Below are experts of layer 11 (counted from 0) of a mixture-of-experts language model. Rows are named router (the router's row for the expert), up (a neuron's input weights, with its number) and show model dimensions 0-191. Each number is 50 + 12 x the weight over its row's rms, rounded and kept within 0 to 99.
After each expert's rows: "mostly gets" lists some tokens that are sent to it at least half of the time. This comes from a sample of Wikipedia text that the model never trained on.

# expert 100
router:67 58 44 64 44 40 51 69 55 47 79 49 43 65 49 72 49 57 48 35 58 40 70 47 56 71 38 34 54 47 60 37 32 59 59 52 35 43 49 51 52 46 68 49 33 55 55 39 43 60 57 37 62 64 31 62 52 39 55 58 70 26 44 37 44 45 42 60 46 37 47 41 62 44 53 53 31 39 51 39 39 70 27 61 49 51 36 55 45 47 62 40 55 48 47 33 64 49 67 57 62 54 47 20 30 41 37 75 40 46 55 67 67 35 78 43 67 46 62 70 70 42 26 48 64 45 46 56 67 62 35 32 63 55 29 28 48 62 67 68 44 47 44 47 47 68 59 63 49 63 56 36 49 58 40 53 54 39 56 29 32 31 51 44 53 56 68 41 41 34 54 38 49 43 38 63 49 32 52 49 59 35 37 70 37 52 43 50 45 36 42 61
up0:59 50 59 41 24 73 41 63 34 35 48 41 65 48 36 53 39 16 58 49 56 64 26 45 28 52 47 18 52 35 56 45 50 72 17 52 48 53 46 47 45 50 63 54 41 62 49 50 34 58 47 63 35 67 60 53 58 43 75 75 51 51 41 65 39 65 42 55 31 61 57 28 46 52 51 46 37 46 47 75 48 48 57 51 52 47 50 46 38 50 46 41 61 54 46 81 42 46 49 26 48 46 71 42 44 20 57 48 61 41 52 65 74 52 50 45 62 52 63 80 60 54 51 48 20 52 56 47 51 51 39 49 47 44 37 27 51 52 57 52 59 41 51 35 45 50 59 47 43 65 49 42 51 54 45 49 42 50 51 25 27 55 46 49 45 42 41 51 33 52 54 60 38 68 65 73 60 55 39 33 62 53 49 48 37 65 43 49 46 23 50 43
mostly gets: "idae", " Binomial", " genus", " beetle", "aceae", "osaur"

# expert 86
router:62 45 44 56 57 48 35 61 41 42 40 65 80 47 51 43 56 50 51 57 37 31 43 39 41 36 74 48 43 47 58 45 37 69 50 73 44 57 38 56 70 37 44 51 58 55 52 53 38 70 49 58 52 45 48 64 54 42 64 61 70 63 41 47 45 25 44 51 43 72 70 47 53 59 48 61 49 57 48 54 60 69 43 56 65 59 59 52 36 54 59 34 56 78 29 58 48 57 53 57 38 64 41 45 56 33 58 43 66 44 53 23 45 38 62 26 51 75 37 59 47 42 62 44 38 55 70 51 20 22 39 63 49 41 52 24 57 63 59 40 48 60 50 52 64 58 40 46 33 41 45 67 51 42 32 36 43 24 84 39 44 61 37 58 59 33 44 39 47 59 54 63 40 59 47 47 28 51 55 44 24 29 55 48 47 42 43 62 48 48 68 49
up0:29 31 48 55 50 64 44 29 44 34 28 54 70 51 50 53 65 43 50 45 54 47 58 67 34 62 51 48 39 17 50 54 59 39 22 47 47 44 53 64 58 40 29 38 51 54 45 62 37 72 46 46 52 54 68 53 37 49 48 50 53 58 58 27 54 59 87 56 43 48 52 44 74 71 55 51 58 78 47 58 38 53 55 26 69 41 48 44 36 48 39 64 37 72 49 52 51 64 47 40 47 57 47 39 56 50 60 56 50 33 53 64 61 46 62 53 36 50 47 47 49 37 48 43 58 62 47 50 49 54 46 63 52 44 53 73 34 38 73 10 41 43 42 49 63 50 43 47 55 37 75 47 56 47 41 52 51 47 65 51 42 66 69 65 65 58 72 43 45 53 59 42 61 84 59 50 52 49 51 45 51 53 54 51 50 40 51 82 73 56 25 53
mostly gets: " un", " pre", " non", " re", " con", " rec"

# expert 25
router:52 64 44 32 28 45 57 48 69 28 33 76 55 54 51 44 25 52 77 57 62 60 66 24 67 56 55 56 54 69 67 64 40 71 62 65 55 49 56 51 58 74 41 66 54 39 67 25 43 39 53 45 67 53 59 53 53 69 36 74 58 47 52 47 63 56 38 50 34 40 27 56 31 49 35 48 41 22 56 45 30 43 37 77 48 47 41 46 44 52 56 42 45 60 52 42 50 47 72 35 46 59 53 55 68 63 27 41 50 60 35 48 48 50 48 32 36 46 56 56 37 67 40 55 45 37 50 49 30 46 56 36 49 56 40 66 69 39 64 33 52 66 50 53 43 37 25 51 43 61 65 37 66 53 49 41 49 54 46 45 54 50 39 80 68 50 35 41 58 36 49 42 60 52 33 28 59 65 45 42 51 49 41 43 50 53 42 57 60 44 46 49
up2:34 41 23 49 19 50 31 48 29 55 55 50 57 50 56 76 17 52 60 46 59 54 52 55 55 52 32 65 42 72 68 44 47 47 36 47 38 43 54 48 55 50 51 49 37 50 44 51 41 51 26 50 57 30 61 34 55 47 43 45 71 47 29 49 29 40 55 46 54 49 09 50 48 44 47 61 78 40 52 48 59 49 47 72 62 60 65 45 50 46 53 42 20 37 72 43 56 55 52 74 55 54 51 61 61 54 71 37 54 53 49 63 60 73 38 60 50 48 52 55 47 48 50 55 52 51 39 50 65 45 32 47 50 51 56 50 70 39 61 46 50 50 52 74 52 60 55 42 75 37 51 47 50 63 52 49 54 48 59 30 33 19 75 51 56 51 50 46 44 55 43 50 57 58 50 35 52 65 42 68 54 11 50 45 51 65 49 75 63 50 53 51
mostly gets: " at", " With", " near", "At", " From", "From"

# expert 72
router:59 49 56 46 40 27 71 45 55 31 54 64 47 52 49 42 48 14 72 60 63 66 39 49 55 49 67 70 58 51 55 53 32 48 65 56 47 36 49 54 58 52 58 48 50 29 62 16 62 48 32 43 54 45 49 49 67 75 41 52 62 55 57 35 67 63 36 60 34 26 27 54 50 59 39 46 42 55 33 53 47 24 45 63 43 37 40 44 37 36 57 52 43 62 76 68 43 43 69 30 42 65 46 57 56 59 38 37 48 53 36 36 55 43 35 37 30 60 50 63 43 60 59 51 49 51 45 57 40 40 48 41 41 47 48 55 29 45 47 53 45 38 63 32 44 65 50 59 55 72 46 37 72 44 63 55 54 51 61 53 57 71 32 71 64 41 25 53 49 33 56 42 73 46 58 41 40 55 40 45 62 68 45 53 32 55 53 74 48 42 65 46
up0:36 57 48 50 52 28 53 57 48 57 43 48 52 55 78 49 45 32 25 37 63 47 54 48 54 74 53 49 71 42 44 25 52 43 17 39 50 39 48 61 55 58 83 52 42 83 51 54 43 47 65 61 33 63 59 35 48 44 58 06 56 64 52 41 45 48 41 60 34 48 51 43 58 53 48 49 50 44 48 71 59 44 55 62 34 54 55 56 45 56 67 50 55 52 44 46 50 19 46 42 50 50 58 64 50 36 45 46 50 50 56 45 55 48 71 50 55 45 52 68 55 29 50 47 50 62 43 57 51 65 46 48 53 51 65 47 44 58 47 40 58 43 50 49 48 47 51 50 73 50 49 41 50 48 64 68 78 50 47 43 58 45 37 45 50 20 43 48 76 55 76 79 47 48 49 52 51 70 51 82 76 15 47 40 43 34 47 56 48 45 50 61
mostly gets: " during", " until", " over", " before", " began", " took"

# expert 107
router:46 58 68 44 34 58 54 66 64 35 29 75 55 57 53 52 39 50 79 55 45 36 57 59 62 59 55 51 67 47 74 77 65 62 66 64 43 52 43 55 35 69 29 49 56 40 76 57 54 31 49 39 61 33 59 39 36 62 50 65 52 57 57 48 69 46 29 58 48 42 58 50 49 40 35 43 54 53 59 38 29 38 54 69 39 46 62 37 22 64 51 44 54 54 51 50 43 58 56 39 50 57 53 57 53 48 36 48 52 70 40 43 57 32 55 30 34 51 35 55 30 62 32 59 46 42 51 52 45 38 68 33 56 70 58 67 50 38 53 43 59 66 68 48 34 37 55 56 40 59 62 39 54 30 44 49 62 34 64 46 32 56 34 67 53 55 30 54 58 53 39 49 72 67 21 47 39 70 46 48 39 50 27 32 41 61 60 53 58 46 52 40
up2:57 16 47 41 82 58 46 48 63 50 64 51 49 64 70 51 50 54 40 52 42 52 35 40 47 49 48 49 50 45 63 47 51 57 59 52 55 51 50 51 36 36 34 48 39 30 50 34 72 51 57 45 50 56 51 48 41 32 52 47 50 49 75 41 57 52 47 41 51 49 55 44 44 60 53 49 61 47 50 78 48 32 48 50 48 59 65 48 44 57 57 50 68 28 50 69 42 42 39 32 64 47 46 47 55 22 69 54 41 58 34 49 52 80 72 47 55 45 24 41 62 52 49 52 53 53 48 52 52 06 60 61 52 58 46 79 62 60 47 40 49 52 48 60 52 51 53 79 36 69 36 44 58 66 76 80 36 54 56 37 35 56 55 51 25 68 27 54 61 49 58 50 60 48 71 20 57 40 51 50 30 64 49 50 34 55 52 50 47 46 68 48
mostly gets: " called", " named", " renamed", "=", " titled", " should"

# expert 99
router:40 37 58 52 44 47 71 56 69 44 23 51 50 55 71 51 54 26 85 62 23 39 73 46 60 47 44 58 50 54 69 63 35 73 63 50 62 43 42 51 42 36 51 61 40 57 57 68 30 42 59 47 39 59 61 41 71 57 53 68 57 22 50 72 56 21 44 54 47 63 52 70 56 61 52 44 58 29 53 41 44 47 45 65 38 45 31 48 43 56 60 37 44 43 54 60 61 27 63 26 59 50 56 45 31 49 44 49 63 60 43 31 61 54 73 23 49 58 49 64 56 66 53 62 46 47 39 48 29 37 52 43 60 35 40 50 60 51 43 50 37 58 70 37 54 47 63 63 60 50 40 34 60 60 52 40 49 33 76 49 48 60 63 46 61 44 61 36 33 67 46 41 50 62 36 56 36 53 69 47 42 35 56 58 59 67 44 45 49 56 37 48
up0:46 32 61 73 47 51 62 42 52 45 58 50 50 69 53 52 65 43 67 61 50 41 55 63 62 76 63 45 55 48 58 28 28 55 50 48 56 69 48 50 47 49 58 48 55 48 56 40 45 80 32 49 51 43 52 36 63 83 68 36 50 57 53 44 44 37 50 51 35 75 38 48 27 51 76 53 57 52 69 41 49 53 33 45 40 53 52 52 43 34 49 45 34 54 32 53 48 51 64 75 26 51 66 53 31 35 61 58 51 53 51 50 62 51 41 32 47 28 58 58 50 29 42 63 50 54 46 49 45 48 50 51 30 50 37 31 77 51 63 33 77 49 56 57 50 41 58 41 62 18 60 53 44 50 49 51 54 58 70 87 35 49 54 34 50 37 50 44 50 51 59 54 54 54 56 56 70 48 54 50 55 68 32 63 48 65 24 59 72 53 38 50
mostly gets: "The", " former", " The", "American", " fellow", " prominent"

# expert 15
router:60 61 61 63 41 53 50 29 34 37 37 50 41 46 56 45 63 67 45 59 50 69 34 63 37 55 63 37 50 42 51 68 66 47 48 46 37 53 51 47 32 50 26 39 35 48 40 41 63 58 41 64 46 55 43 58 54 22 60 52 45 73 61 56 24 45 54 50 44 59 50 52 41 41 76 58 58 53 41 75 59 22 49 63 53 76 59 37 54 38 64 53 44 34 54 68 38 51 64 47 34 55 37 53 30 39 74 40 42 51 46 29 36 30 37 61 42 49 60 68 54 59 66 54 47 38 47 48 51 75 67 60 48 43 67 58 36 44 33 54 54 32 54 56 37 43 63 52 72 54 31 61 33 55 46 58 40 62 57 38 30 36 42 55 41 58 37 46 46 36 31 50 47 60 60 52 49 52 53 71 62 48 67 40 60 49 52 40 23 38 18 52
up3:58 47 32 41 26 61 52 51 50 30 32 52 42 35 52 67 57 49 38 65 48 54 52 54 59 49 47 50 47 52 51 38 57 37 45 53 41 51 50 54 51 56 52 39 50 31 51 15 35 42 32 49 60 62 50 56 50 74 65 54 71 52 50 46 38 50 58 61 50 54 51 40 44 46 48 36 48 48 41 51 53 38 50 53 41 19 57 92 50 51 54 45 41 53 64 49 50 56 69 50 48 76 52 30 63 53 54 65 77 41 54 49 50 44 57 26 46 64 47 50 55 57 69 49 38 42 46 47 37 49 47 43 45 64 48 53 55 68 45 24 42 53 45 38 54 51 58 50 26 44 36 57 55 33 49 51 53 51 47 66 64 44 38 50 53 31 37 52 49 20 51 78 20 36 60 53 43 63 96 43 47 68 51 46 38 45 88 48 45 51 58 64
mostly gets: " him", " them", " forces", " they", " soldiers", " you"

# expert 1
router:54 50 51 63 52 64 39 52 40 35 26 50 59 43 48 34 58 60 63 46 44 50 57 37 37 50 22 26 39 46 69 63 59 60 46 61 46 36 67 44 51 37 43 28 34 64 67 59 66 36 52 46 40 40 65 54 53 61 71 60 40 50 34 40 49 32 62 53 53 59 61 71 65 69 40 63 50 49 47 68 44 38 50 35 60 45 68 19 50 50 63 57 48 53 69 72 35 65 67 46 50 38 34 30 33 50 55 53 47 41 32 48 36 21 38 66 36 40 45 48 52 66 69 57 49 34 65 59 39 56 67 50 47 51 47 44 54 44 24 44 71 52 72 43 59 44 63 51 60 67 36 50 47 37 32 36 44 51 53 35 47 35 37 41 33 55 39 57 43 52 31 47 52 65 72 59 48 53 55 45 58 39 47 39 61 66 76 38 40 53 39 54
up3:42 40 73 49 50 50 44 46 35 66 45 41 43 48 48 50 54 46 52 58 50 54 37 64 52 48 38 65 75 52 46 55 48 40 44 59 55 50 50 48 67 37 48 50 51 56 48 80 49 63 49 58 29 49 51 53 50 48 53 29 46 46 43 41 47 48 75 45 52 29 52 43 65 53 57 50 61 42 68 51 46 49 51 49 50 50 53 55 58 45 71 66 52 23 52 49 32 46 55 61 62 52 52 50 68 70 50 49 48 42 65 50 32 55 37 37 62 49 50 47 62 40 68 76 30 41 51 36 51 51 65 48 41 29 39 82 41 71 33 55 54 51 53 54 38 45 46 47 41 54 05 53 51 52 96 53 43 27 54 56 50 75 61 50 48 50 31 49 47 46 60 56 63 31 49 65 60 55 37 44 43 76 37 49 16 48 71 49 76 55 73 45
mostly gets: " film", " song", " politician", " president", " director", " book"